Weights of a small mixture-of-experts language model, trained from scratch on English Wikipedia: 4 picks a token.
Below are experts of layer 4 (counted from 0) of a mixture-of-experts language model. Rows are named router (the router's row for the expert) and show model dimensions 0-255. Each number is 128 + 32 x the weight over its row's rms, rounded and kept within 0 to 255.
After each expert's rows: "mostly gets" lists some tokens that are sent to it at least half of the time; "raises" lists some tokens whose logits its average output raises strongly, later layers aside. This comes from a sample of Wikipedia text that the model never trained on.

# expert 36
router [125 143  93 151 129 136  99 153  78 146  40 100 143 162  63 143  72 157 132 136 122 128 169 137  83  76  89 135 144 155 144 145  83  63 100  79  72 138 167 147 105 128 105 121 101 114 122 122  90 104 123  77 120 137 116  75 111 114 120 147 139 125 112 183 166  99  95 134  98 154  72 126  53 163  71 149 117 134 115 154 100 147 164 138 121 124 105  98 133 155 148 157 135  69 155 156 128 110 104 162 113 121 136  68 117 153  85 110 133  66 199 185 172  71 102 161 110 172 130 150 140 138 129 127 184 105 146  74 136  90 168 150 186 122  99  80 136 135 117 128 100 135 105 173  52 127 152 116 109 167  89 181 173  90 146 108  93 110 107 127 175 198 175 131 137  78  62 167 125 116  91 137 106 132 152 132  86 131 171  95 149 173 143 171 103 165 131  92 120 121 152 163 159 108 181 128 102  81 161 166 103  77 118 102 139  98 121 155 108 157 113 181 154 139 153  91 163 104 122 145 118 184  95  74 157 149 109 125 202 123 156 116 121 124 129 178 114 196 171 151 162 100 123 164 179 114 123  98 130 122 145  69 154 129 140  94]
mostly gets: " While", " continu", " mod", " architect", " partic", " mat"
raises: "aker", "ales", "ally"

# expert 52
router [169 134 149 159 129 139 116 159  72  65  66  93  89 138 123 134  87 146 136  92 150 113 152 150  93  91 104 191  98 143 135 144 110 134  92 108 130 141 143 101 107 153 113  70 137 107  80 142 121  96 188 107 153 118 137  79 132  97  81 132 210 172  77 118 130 118 129 152 107 203  79 126 134 175 110 162 152 135  63 141  89 162 156 154 127 102 142  55 139 116  82 161 110 113 134 185  95 164  95 113 125 140 157 146 140 152  99  88 173 123 155 161 203  78 129 141  97 155  96 131 149 128 177  61 171  92 173 174 130 137 179 139 149 158 143 130 186 147 134  98 141 139 138 157  50 103 117 147 111 142 102 146 205  94 157  75 105 175  83 101 165 144 174 129 129 128  89 132 149 115 114 203  98 128 183 150 113 117 122  86 118 155 130 108 150 118  92 109 124 133 159 136 127 162 194 137 124 148  99 162 115 120 128 119 153  83 116 125 122 135  73 102 118 195 170  77 113 143  56 157 109 153  95 106 158 174  95 113 185 114 131  78 168 137 152 142 117 133 166 130 158 131 147  60 180 155  90 146 117 145 202 109 107 142 121 150]
mostly gets: "te", "tes", "ate", " te", "Te", "ite"
raises: "time", "ways", "-"

# expert 17
router [195 163 108 153 132 117 115 129  64 112  96 152 127 196  97 195  99 161 101 130 127 137 113 112 170  75 100 127 105 152 114 130  76 139 143 131 113 123  84 154 103 137  68  86  66 129 143 140 117 111 138 126 122 118 118 125  85 104  81 125 120 135 148 173 141 115 140 111 121 154 104 124  86 166 157 152 142 141 126  77 109 109 137 163 107  96 117  73 195 160 115 163  86 142 160 145 109  90  85 173  64 138 138 116 116 120  81  75 132  99 137 121 126 113 158 149 105 131  83 165 107 128 119 105 194 120 165  99 118  86 178  95 169 143 182 147 166  99 137 125  95 127 144 112 145 124 144 169 102 209  67 154 147  80 152 135 135 151 103 103 150 169 143  94  79 138 114 154 171 105  94 124 150 113 135  89  80 113 144 103 153 121  74 172 136 154  90 119 146 132 118 156 156  85 206 144 109 101 113 148 134 195 147 136  98 158 187 154  73 114  45 142 149 198 147  89 159 129 103 127  72 139  95 117 180 156 118 125 147 128 169  93 104 107  75 164  79 195 191 182 173 132 103 147 185  98 109 148 159 168 136 120  63 148 126  64]
mostly gets: "In", " In", "present", "Ar", "So", "Pri"
raises: "ging", "list", "put", "her", "ness", "|"

# expert 55
router [212 160  88 191 148 151 131 135 109 117  86 136 131 177  87 148 113 167 127 123 185 132 148 119 151  67  78 155 117 131 107 113  98 114  93 115 146 122 125 147 113 100 115 152 101 164 122 197 123 139 133  82 115 104 156 114 118 130  93 131 113 110 169 175  66  93 168 103 131 121  90 130 106 170 121 165 102 116 112 139  92 191 127  63 147  90  96  67 112  98  92 153 141  90 163 174  92 104 128 108 101  98 165 139 155  65  99 100 172 128 159 148 177  99 125 131 103 155 112 187 121 125 131  77 145  66 170 112 158 107 193 131 176 204  91 152 193  67 144 124  79 160 129 113 117 160  97 119 113 165 121 149 127  99 159  67 124 177 130 121 169 200 163 104 118  97  86 168 133 104 101 154 130 156 158 117  97  67 191 107 140 122  65 189 122 121 147 114 111 140 158 146 187 104 153 158 160 122 164 148 145 115 137  99 119 118 171 169 125 138  79 151 144 144 158 137 168 144 106 161  40 126 139  89 136 147 140  97 214 128 117 135 148 141 127 139  90 176 108 196 177 132 108 137 138 147  81 122 160 142 161 100 128 137 117  91]
mostly gets: " de", " La", " El", " la", " en", " De"
raises: "vin", "ka", "vi"

# expert 25
router [136 160 119 135 151 122  97 154  57 102  53 134 112 154  70 114  85 140 116 172 169 113 138 139 108 109 106 151 113 142 114 157 103 114 136  99 121 128  80 153  36 140 125  76  76  91 146 154 150 105 142 133  97 127  86  85  91 116 102  96 130 119 155 159  63  97 161 128  26 165 122 163 110 132 125 166 142 102 128 141 128 141 145 118  92 112 127 106 143 150 162 158 125 138 144 165  98 148  90 114 117  97 145 108 163 143  98 122 132 102 149 163 160  99  98 133  60 172  73 198 118 126 128 109 169  73 134 150 124  83 189 120 186 156 150 104 184 123 113  83 133 112 173 124  79  91 113 126 113 170  89 162 190  41  97  71 148 148 134 154 147 154 164  54  62 102  76 173 143 123 103 163 154 114 120 154 108 169 168 118 152 130 125 123 159 150 127 143 131 134 156 137 168 149 142 111 134 118 172 171 127 126 150 113 137 157 206 146  71 160  88 117 148  87 147 119 138 143 164 172  92 203  75 100 178 130 116 112 174 115 167 165 173 123 123 150 121 162 188 161 141 132 108 157 184 154 138 129 154  95 120 133 113 120  77  71]
mostly gets: " on", " from", " for", " with", " at", " as"
raises: " the", " a", " its", " various", " an", " all"

# expert 38
router [203  97  82 159 104 126  91 155  68  96 118  79 122 169  81 197  93 157 145 147 162  65 185 123 106 115  50 112 137 128 149 152 109 105 143 114 114 137 149  92 140 115  98 104 114 157 154 119 157 120 169  41 117  95 139  53  98  86 127 133 147  85 112 150 119 125 151  94  86 197 116  88 117 165 126 168 144  78 134 154 114 177 163 153 147  71  85  44  94 103  76 163 134  98 101 115 116 127 133 132  96 114 188  47 142 147  71  83 121 130 142 156 176  65 102 104  99 145 117 157 135 163 183  96 172  65 110  81 147 127 166 112 208 150 138 132 148 161 195 105 128 111 133 103  94 109 130 136  84 136  93 123 154 113 158  85 112 117  83 157 163 167 131 111 131 127 121  88 149 130 100 156 143 116 127  99 105 137 164 102 105 151 152 160 106 173 129  98  92 116 165 137 147  77 150 108 121 129 157 175 136  91 137 128 158 134 153 121  78 154  79 134 141 141 158 124 137  82 143 202 101 192  77  89 170 147  94 147 138 131 130 160 189 130 144 130 133 144 144 123 112 141 134 102 161 125  96 137 149  97 136  98  85 132  76  96]
mostly gets: " David", " William", " Michael", " James", "berg", " John"
raises: "ia", "ian", "ía", "'", "’"

# expert 22
router [168 153 142 188 161 125  84 180  97  99  80 112 121 187 118 180 143 151 179  98 178  67 186 134 112  70  36 203 121 151 154 137  71 139 136  77  96 131 135 130 109 111 124  48 136  91 167 159  99 101 140  93 169 149 119 126 116 116  62  99 175 136 138 131 167  92 138 134 117 138  54 161  85 163  79 135 138 112 110 126 113 140 153 100 134  40 126  90 106 115 128 145 119  91 131 146  93  88 113 122 111 118 154  99 124  78  89 143 167 131 185 126 152 129 127 151 128 152 118 146  90 156 147 101 168 126 138  70 111  90 121 105 185 132 129 146 159 146 122 149 133 144 115 122 126 138 101 155 104 176  86 145 198 100 137  70  94 172  90 131 144 194 173  89  98  83  50 117 178 110 125  98  99 150 161 134  87 159 149 159 126 137  98 119  85 142 168 142 133 123 160 196 148 146 155 149 125  95 156 158 146 145 154  99 108 117 177 145 114 153  73 156 156 152 126 126 181 103 165 183 115 115  83  78 124 122 107 157 111 109 139  85 126 125 101 151  93 158 155 115 161  98 111  56 130 169 144 188 145 118 179 136 100 108 102 123]
mostly gets: "\n\n", "″", " Coordinates", "=", " Genus", "′"
raises: "=", "Member", "\"", "Al", "Final", "General"

# expert 58
router [189 169  65 116  95 126 118 114  86 131 114  98 131 160  90 150 125 130 156 142 142 102 156 144 164 104  80 155 132 174 116 156 128 107 125 109  92  99 107 120 122 100 121  75  59 165 151 146 122 110 163  43 139 134 117  91 100  99  94 113 124  96 145 138 152 120 146 110  97 183  83 103 143 186 125 164  87  99  99 111 104 171 133 122 110  97 110  29 121 125 124 197 153  80 182 176 131 111 124 157 126  83 187  85 142  74  81  86 166 102  93 159 130 105 131  77  47 136 142 166  88 150 169 126 137  88 162 147 155 129 172 145 156 121 181 156 165 155 170 150 108 148 177  85  91 143 143 143 103 169  95 139 151 119 144 105  99 124 106 113 128 169 107  79  77  86 115  96 156 159 149 161 145 120 119  78  76 124 162 114 150 187 132 163 115 146 111 121  84 112 153 155 171  99 151 133 118  70 150 158 113 150 113 118 131  99 170 141  74  99  34 177 142 140 159 132 150 132 141 164  54 123  89 117 144 153  93 159 161 123 127 143 137 146 134 124  98 130 180 181 154 130 142  79 151 149 120 137 169  79 151 132  91 147  99  33]
mostly gets: " John", " David", " William", " George", " Michael", " James"
raises: "ita", " area", " is", "^"

# expert 44
router [210 117 145 167  92 146 139 218  86 155 123  86 124 213 106 175 107 122 133 128 144  89  92 207  76  97  96 116 127 211 142  87 106 106 149 120  84 115 116 143  99 142 122 112  85 130 140 147 178  86 174 112 176 174 149 133 102 142  92 150 154 105 126 168 193  76 133 143 104 134  58 158  90 140 118 139 148 137  98 203  74 124 134 119 151 132 140  91 129  98  76 175 127 122 129 144 121 103 103 148  97 109 143  65 145 153 110  90 158 124 182 198 124  77 114 200 117 155 116 160 104 140 126  99 148  92 190  86 133  94 159 103 177 131 124 112 177 105 107 132 116 168  78 104 111  96 109 100  93 140  96 149 180  85 143  97 114 165  87 150 145 155 133  78 114 164 132 108 127 149 132 150 107 157 166 164 125 122 144 115  83 173 104 151  93 143 129 102 122  97 162 104 135  82 179 103  83 101 125 156 135 104 173 136 153 134 149 158  84 154  89 157 185 136 142  99 123 108 137 151 108 162  90  81 200 129  81  94 191  98 128  86  75  91 127 179 116 145 166 149  93 132 101 147 164 157 119 129  95 143 121 106 122 143 107 104]
mostly gets: "ub", " director", " president", "anc", " owner", "ort"
raises: "ze", "li", "ia", "s"

# expert 11
router [165 222 116 128  60 125 101 137  46 115  71 107 142 144  74 142 112 123 171 152 141  77 121 150  98 138  85 144 148 167 183 157 131 103  99  79 129 105 123 158 105 113 143  75 120 140 102 134 142 127 146 126 146  71 121  94 104 121 106 110 177 145 144 169 145 130 115 121  86 160  81 146 117 138 124 131 100 127 104 147 122 104 116 108  93  90  93  73 154 126 102 159  90  69 165 200 148 119 117  82 117 106 131 115 128 131 167  81 150 109 108 173 156 109 135 141 107 173 114 176 154 116 154 134 128  79 128 117 126  47 117 138 131 143 125 146 162 114 101 151  90 106 152  86  94 140 122 181  97 165 123 167 174  81 128 148 130 117  85 114 151 171 156 140  74 116  94 102 111 136 111 169 114  87 147 115  90  98 121 138 104 169 111 165  89 128  90 111 201 153 172 190 156 168 154 105 126  72 165 144 161 146 163 137 158  56 164 149 125 141  72 182 164 157 127  82 129 120 119 152  96 137  99  92 157 154  82  64 229 102 127 141  93 116 107 178  60 158 152 163 170  79 167 117 159 107 138 141 168 114 192  84  77 128 133 111]
mostly gets: "a", "o", "ta", "i", "u", " Ma"
raises: "-", "ry", "ur"

# expert 54
router [162 113 110 137 114 120  87 141  92  98  81 134 119 163  77 149 132 200 149 108 168 129 128 140 128 109  85 130 106 139 136 166 140 109 136 161 132 161  78 153  71 127 109 109  67 180 122 119 126  87 125  81 104 159 121 112  94 122  45  89 204 155 142 170 111 105 139  90 127 215 100 157  69 143  94 156 183 125  76 160  93 163 127 138 132 122  75  70 125  59  65 165 116  81  81 132  91 120 108 122 111 107 136  79 133 104  84 120 152 121 146 147 164 102 133 155  77 168 108 128 117 171 171 138 139  77 155 158 141  93 157 133 181 139 150 148 177 153 151 100 147  76 138 152 108 137 119 132 112 193  64 158 176 107 121 103 144 139  90 114 144 186 192  89 107  75  56 117 136 145  96 136 136 171 145 123 102 100 126 134  95 209  89 148 126 128 124 147 144 131 148 151 126 106 164  94 151  88 135 187 107 108 130 125 145 140 117 131 104 103  62  98 169 159 168 125 122 102 123 176  94 130 151  61 182 135 142 134 147  84 152  66 103 120  95 150  69 151 169 167 114 130 129  89 197 135 155 104 116 101 150  87 121 112 127 151]
mostly gets: " 17", " 13", " 18", " 12", " 14", " 26"
raises: "–", "−", "9", "8", "7", "6"

# expert 30
router [141 108 110 180 148 136  66 170  64 113 119 117 117 169 141 160 133 139 153 154 158 131 176 178 125  97 125 168 108 167 154 120 134 104  65  97  87 160 141 142  88 142 124 122 100 142 117 125 146 149 147 112 127 118 122 105  89  86 146 103 145 103 133 143 117  65 169 154  67 144  74 159  96 156 150 141 149 136 116 133 136 132 139 114  80 103 116  71 126  84 100 155 115 103 172 157 103  89  83 134  89 120 152 129 145 136  93  63 178  64 126 167 183 144 186 142 104 113  56 145 130 115 137 127 150 112 165  99 115 142 197  96 133 130 132 117 188 109 154 141 107 123 149 148 110  95 135 114 115 173 115 117 180 116 123 108  89 159  87  97 131 177 153  91 108 134  43 108 166 103  80 133 130 109 163 109 111  74 160 113 165 161 102 139 108 148 101 168  84  85 202 134 180  88 150 128 104 113 115 139  95 155 124 133 163  92 148 129  88 125  76 151 138 160 137 112 173  84 146 140  62 118 105  82 152 192 129  64 179 138 110  63 125 131  95 142  72 156 201 170 151 107 117  98 179  99  92 177 181  94 174 139  59 160  77  93]
mostly gets: ".", " p", " .", " However", " cor", " us"
raises: " They", " This", " However", " These", " Their", " When"

# expert 23
router [171 144  81 158 100 114 122 113 102  67 123 104 141 152  66 167 132 176 153  86 111 125 150 150 108 126  93 135  69 147  92 138 116 112 159 114  70 140  84 129  63 110 102 126 126 183 138 144 126  67 144  78 105 155 115 104 109 153  46 121 184 119 135 197 100 104 152 122  87 202 129 173  96 125 126 141 152 103  95 124 128 137 144 159  99 121  76 103 126 111  92 223  73  90 120 118  84 122 117 124 123 100 127  84 152 106 117  92 169  87 121 174 151  81 104 135 111 184  79 155  90 144 174 141 150  58 141 149 130 123 164 128 151 113 158 178 160 165 186 133 104 104 158 140  96 139 143 165  80 163  59 126 189 119 155 100 110 117  95  98 156 191 170 101  97  62  86 150 120 127  77 154 140 132 125 125 104  96 160 136 123 196  84 194 139 115 117 116 142 129 154 142 140 158 180 155 139 114 149 156 127 158 120 111 156 106 133 124 120 115  68 105 132 172 181  97 141 107  80 132  69 135 132  77 200 140 131 137 172 101 123  98 101 136 128 137  57 129 196 161 147 120 150  99 165  93 138  98 146 106 173 119 129 130  90 119]
mostly gets: " two", " 6", " 5", " 4", " 26", " 17"
raises: "%", " Years", " cm", " million", " degree", "th"

# expert 3
router [175 171  92 133  98 118 127 161  52 113  74 156  92 145 114 201 118 159 139 137 106 107 164 151 100  98 111 141  85 151 132 156 106 127 109 166  77 129 142  97  80 104  81  91 134 126 162 142 153  92 158 121 152  95 131 109 131 124 100 105 128 128 119 175 151 141 147 119  90 127  89 126  86 149 141 148 119  79 116 178  78 146 139 113 119 110 119  70  93 136  83 215 137 110 186 162 135  99  67 111  76 140 112 112 168 101 120  79 152 106 191 138 154  48 152 163  95 117 106 184 141 125 151  87 139 105 159  84  98  72 175  94 195 133 151 116 167  89 102 139 109 120 151  98 152 167 149 162 125 192 104 112 198  97  93 123 144  92 127 134 159 216 176 149 110 153 102 108 104 117 110 181  98 170 153 130 115 154 108 146 100 138 100 160 108 148  95 108 144 148 121 142 167  99 139 138 113 102 113 154 147 128 160 141 154 105 152 157 109 109 118 164 104 196 146  66 155 110 118 186  73 170 134 117 168 124 112 108 205  49 131 111 163 103  91 147 111 138 161 147 176  60 154  73 177 114 106 111 134 117 155 101 111  79  86 118]
mostly gets: "ca", "sa", "pa", "ga", "ta", "ka"
raises: "te", "ll", "tal", "ting", "rd", "z"

# expert 45
router [181 133 105 180 115 113  69 151 109 111  70 142 141 198  98 134 104 111 124 147 166 145 151 158 158 101 120  95 128 164 128 184 129 118 160 139 168  90 131 170 116 117 109 113 109 186 174 142 107  90 160  66 193 133 132  95  91 101  79 133 202 114 151 146 194 140  97  90  88 165  85 159 134 136 110 131  91 163  82 148 138 175 155 138  84  73 110 107 164 121  95 165 110  92 132 165 128 134 113  87 110  95 170  88 142 145  75 133 190  52 142 188 134 141 152 131 109 158 173 143 113 117  98  82 120  65 177  91 147 135 114  95 160 122 177 131 147  87 153 149 122 139 166 105  58 145 100 139  94 203 106 137 194  75 129  94 132 149  81 113 141 142 184  89 115  93  93 142 203 135 118 153 106  79 134 137  85 152  99 119 124 189 120 141 119 171 147  96 128 113 151 174 163 122 194 174 126 135 142 121  95 104 116 126 144 153 160 190 134 103 118 135 108 100 177  91 130 102 128 133  85 133  87  86 168 175  97  89 173 103 148 142 107 122  90 136 109 174 171 145 161 131 126 113 192 101 110 132 149 155 170 127  95 137 150 116]
mostly gets: "n", "r", "l", "or", "er", "b"
raises: "ja", "vi", "mi", "mo", "jo", "mat"

# expert 24
router [201 185 101 154 103 108 108 127  79 159 102 136 113 156 125 162  93 169 143  92 122 150 176 168 155  65  63 133  98 153 115 130  91 107 134  95  85 140 134 125  75 131 146 113 116 145 115  99 125 113 154 102 114 162 126  66  62 134 113 133 154 125 105 121  71  76 144 120 116 181  85 148 124 157 118 142 142 118 148 164  88 127 168 176 103 105  97 140 147 109  78 117 138 112 136 162 116 119 166 112  98  96 126  68 129 108  73 101 119  94 125 153 145  93 122 163 118 175 104 149 170 126 112  93 184 121 135 110 132  89 156 131 168 139 125 112 197 118 157 111 143 175 114  54 136 124  96 114  81 182 109 141  83 112 162 113 102 132  87 135 177 201 184  87 115  89 104 135 135 156  78 152 101 108 168 136  82 115 200  44 109 149  69 165  99 151 109  91 163 160 151 138 173 124 192 153 120 126 127 178 137  87 105 121 186  94 152 128  98 102  84 156 171 161 138  70 140  67 100 106  72 154 114  57 165 152 124 156 166  97 125 105 114 136 133 143  90 176 154 154 133 147 116 154 166 181 123 126 166 106 193 128  76 156 105 102]
mostly gets: " inter", " co", " du", " di", " sp", " bi"
raises: "=", "Scientific", "|", "Member", "General", "lies"

# expert 2
router [117 155  66 127 121 136 102 166 109  89  95 113 136 146  45 165  66 155 128 116 117 118 128 115 131  85 103 188 125 133 153 124  96 105 106 108 133  93 135 158  99 125 129 131 123 144 106 129  96 107 147 102 128 114 144  57  97 134  75 151 101 118 125 202 175  95 144 121 112 160  92 126 112 168 115 185 132 133 115 175 101 128 138 145  84 100 103  91 137 158 172 165 111 107 187 181 138 129 119 143 101 144 171  90 142 144 123  95 120  63 152 195 205  91  94 115  91 154 147 169 129 127 189 110 148  96 178  86 128  68 171 129 190 146 152  97 163 119 158 130  91 170 125 111 101  96 133 137 107 138  67 137 180  98 143 116 105 126 104 108 183 149 204 141 140  89  46 126 171 114  81 122 119 123 157 139  78  99 149  97 131 181 134 177 124 140 119 119 124 114 158 145 181 133 200 156 106 118 148 136 108 103 142 125 149  93 155 151 109 124  76 194 160 145 174 128 179 109 130 152 116 221  98 113 146 159 109 125 190 116 142  81 109 107 148 198 123 165 170 121 157 116 127 158 189  90 110 139 118 120 140  51 160  99 143  78]
mostly gets: "|", " |", " remain", " woman", ";", " throw"
raises: "  ", "\n", "iff", "Species"

# expert 39
router [184 136 110 143 122 133 108 155  44  67  97 158 130 194  99 166 100 137 121 107 148  76 191 124 130  70 114 143 144 141 137 107 127 150 121 130  97  99 164 107 107 178  78 104 123 147 107 132 149 146 189 120 117 112  90 101  84 136  95 113 161  94 109 172 144  86 133 132  57 172  82 118  76 137  99 184 117 108 134 200  97 158 115 131  88  46 158  50 124 112  70 206  78  74 128 121  94 137 109 120  76 118 174 133 136  96 127  70 136 144 165 118 144  94 120 161  97 122  90 131 144 196 151  57 199  92 177 114 123  67 147 120 173 150 180 151 147 115 171 141 115 125 152  99  98 129 122 128  91 148  94  99 171 138 104  83 144 160 120 168 137 172 156 128 145 116 123 111 137  91 113 174 143 121 191 123 122 142 132 133 127 179 147 161 133 132 127  81 135 133 131 162 161 119 171 152 144 102 122 146 180 115 173 111 144 107 141 109  98 115 121 137  83 167 144 148 145  59  86 180  89 177 102 106 157 112  78 117 193 101 121 153 157 143 137 161 119 139 182 166 159 131 133  98 174 116  75 108 158 145 145 110 138 140  78 116]
mostly gets: "ić", "nia", " Oblast", "berg", "ć", " Serbia"
raises: "-", "ian", "ians", "–", "'"

# expert 50
router [169 130 107 158 121  66  66 168  93  75 120 133  97 173  85 179  85 157 170  85 152  66 195 156  84 122  69 175 111 142 153 146 126 139 155  73 116 157  94 119  85  53  95  77  80 115 156 188 115 117 145  78 185 165 140 127 133 108  74 123 151 132 152 147 130 111 124 188 112 113  66 196  82 129  82 139 149 124 104 171  96 164 125 158 127 134  95  82 127  89 142 165  92  52 173 134  89 130  94 111 114 133 177 105 172  92  66 160 138 126 166 143 159 117 119 177 126 130  83 126  98 171 129  98 150 118 120  78 124 115 153  73 141 118 141 150 150 147 155 114 145 104  89 115 118 104 114 181 110 196  95 135 190  87 144  93 148 195 112 118 122 160 146  97  61 109  74 112 104 135 136 137  95 126 142 130  88 152 154 125 122 135 105 106 113 163 153 120 123 147 152 174 142  85 187 152 138  92 175 157 143 148 144 115  92 135 178 109 115 127 120 164 122 147 136 151 189  85 115 175 101 136 125 121 143 179 101 161 128 121 151 106 120 163 114 156  52 166 139 137 145  90 138  45 165 158 144 153 130 141 154 132 117 105 147 105]
mostly gets: " Coordinates", " Died", " Born", " Website", "Scientific", " Clade"
raises: " Result", "Rep", "|"

# expert 19
router [171 111 119 210 103 104 102 151 128 119  74  66 123 179  91 126 155 150 118 100 189 117 123 175  38  90  90 144 117  95 126 147  80 101 125  90 100 106 119 160  53 145 138 131  89  83 124 142  74 107 140 112 151 117 123 126 118 133  72 133 163  88 140 158 173 121  99 110  55 161 105 170  97 160 112 140  86 128 117 150 105 140 161 163 119  83 108  82 157 101  86 152 121 102 115 133 111 137 103 128  91 130 137  74 102 102  78  94 138 103 150 180 142 139 157 150  86 166  68 141  82 135 142  95 128  59 140  87 120 137 171 111 159 125 179 151 130 137 163 115 140 130 135 135 109 107 146 139  65 143  81 154 161 155 171 111  88 104 101 154 125 171 177  95 128  96 104 146 183 162  64 173 109 146 134 161  82  94 141  92 138 149 171 137 148 148 113 151 170 127 160 174 152 116 192 132 126 121 146 176 120 138 135 121 153 118 140 132 104 193 103 115 133 153 116 132 170  82 131 131  90 125  66  91 175 159 117  84 213 108 127  76  89 119 109 149 124 134 214 172 132 160 110 133 199 130 127 154 136 139 188 101  83  89 144  74]
mostly gets: "irc", "UP", "&", "ür", "History", "Film"
raises: "iss", "ct", "ap"

# expert 53
router [200 110 151 162 140 123  88 157 125  55  84 135 129 181 117 138 137 143  68  78 134 132 114 182  95  71  77 140 106 165 133 139 107 109 133 141  71 123 115 165  85 127 108 122  84  40 136 131  96 121 162  83  80 137  97  78 110 122  62 107  76 134 156 165 156 145 114 124  56 206  99 129  81 218 112 144 143 172  76 194 114 139 143 153 101  40 142  73 179 102  99 143 142  61 122 146 149  87  76 102 141 137 144 117 127  68 103 102 145  99 117 211 132 108 123 102  84 159  80 130 120 150 136  94 168 104 155 137 110  97 182 125 145 140 137 113 163 108 157 112 133 144 104 159  80 139 135 140  91 146 108 163 186 141 131  86 143 146 100 136 137 178 176 102 113 127  93 143 122 150 103 151 171 132 150 154 107 110 135  96  94 101  94 157 147 149 122 122 171  92 109 176 163 147 180 122 147  94 117 159 101 117 148 142 145  89 129 147 112 131 105 129  95 145 136 143 191 105 106 159  95 148  77 112 164  93  74  99 202  95 134 116  98 152  79 161 127 144 168 129 138 148 135 121 147 146 120 115 160 134 159  99  75 118 163  98]
mostly gets: "ti", "ci", "ni", "hi", " Ti", "si"
raises: "me", "mar", "ng", "mu", "ll", "mo"

# expert 6
router [185 163  62 142 168 141 106 127  94  61 101  90  93 141 110 140  95 167 171 102 137 119 124 106 154 100 105 149 158 190 145 159 125 158 136  99 111 175 133 148 121 121 133  77 123 116 158 139 136 108 135  80 115  72 117 121 133 118  38 105 163 124 112 140 163  73 166 132  90 188  55 111 111 163 139 174 135  98 101 131 130 114 127 133 119  84 109 109 138 134  59 167 121  91 168 160 123 117  80 140 148 151 109 116  89 136 106  90  87  66 127 148 185 124 168 110 128 158 109 152 129 120 178 128 182  78 160 151  76  69 176  73 157 142  83 143 207  90 160 143 120 116 172 104 102 127  57 173 108 176 102 182 178 145 154 110 102 113  92 115 136 147 118  88 136 122  87 122 174 109  66 126 101 100 112 125 117 170 191  79 172 115  98 209  88 226  79 103 131 146 180 124 136 115 213 105 154 107 156 151 121 138 130 100 137 128 142 125 106 130 103 154 157 185 136  93 103 134 108 142  98 149 111 105 163 135 101 146 174  81 138 102 128 122 157 136  95 156 126 142 146 114 145 117 161  88 164 157 112 135 141  92  87 100 135 122]
mostly gets: " He", " he", " She", " she", " We", " there"
raises: "yr", "ale", "ar", "aker", "arn", "ira"

# expert 9
router [154 179 126 131 139  71  99 162  69  98 109 117 129 134  82 155 127 176 103 150 134  54 111 130 150 121  91 132  85 155 150 186 133 103 117  83  94 101 114 139  84 117  87  90 141 107 123 136 157 115 135 107 103 130 125 139  95 123 102 119 143 114 146 176 113 106 130 110  59 185 138 137 128  73  86 185 145 155  91 136 125 119 159 132  61 115 137 117 153 157 131 159 140 144 182 138  81 110 128 121 112 102 152  69 182 131  89 114 160 109 119 196 116  92 104 153  96 122  86 207 100  84 124  69 172  68  97 136 119  88 156  68 157 146 138 175 176 100 178 118  59 110 177  91 125 111 155 158 114 178  83 162 161  53 131 115 160 134 142 161 152 174 127  59  99  66  76 182 161 111  99 161 141 146 117 114 107 146 146 131 148 115 137 132 132 191 121 122 141  96 123 111 170 142 201  97 135 130 144 166  87  95  74 105 152 142 163 148  92 121  75 196 114 111 145 142 126 115 112 181  95 186 109  68 182 152  79 116 122 102 155 122 164 126 147 154 102 128 179 161 126 143 134 130 162 117 132 110 167 122 156 105  79 119 112  67]
mostly gets: " In", "In", " at", " in", " during", " July"
raises: " the", " its", " a"

# expert 59
router [188 160  88 155 135 155 113 161 105 113  99 117 109 183 119 159  93 162 139 111 165 121 141 163 121  57  29 148 155 170 141 128 129 133 127  98  94 128 131 127  98 142  94 143  92 149 144 152 145  81 166 103 128 134 130 107  83 136  80 147 174 158 111 180 125 111 160  78  91 176 107 166  73 202  92 150 160 143  51 169 125 121 170 118 114  68 131 164 145 149  67 168 115 142 168 160 114  98 110 108  91 111 150  73 114 120 104 103 161  77 143 182 152 113 118 147  76 147 134 188 115 166 154 116 166 111 161  95 101  96 200 121 163 156 156  73 165 130 101 122 148 150 132  72  66  78 100 158 133 144  76 138 134 114 128  54  97 160 124 147 162 138 145  96 117  84 116 141 139 130  76 173 109 142 119 130 106 153 169 121  90  89 122 138 135 165 137 135 143 113 155 119 194  90 212 146 141 124 113 156 124 115 177 101 127 112 144 136 141 110 105 125 151 106 173 124 132  94 160 162  92 164 151  75 169 145  60  84 175  64  91 114 105 111  95 156 102 187 157 151 136 131 165  76 151 130 121 169 113 142 152 126  82 165  98 149]
mostly gets: "\n ", "\n\n", " '", "—", "-", "\n"
raises: "With", "By", "After", "In", "No", "Over"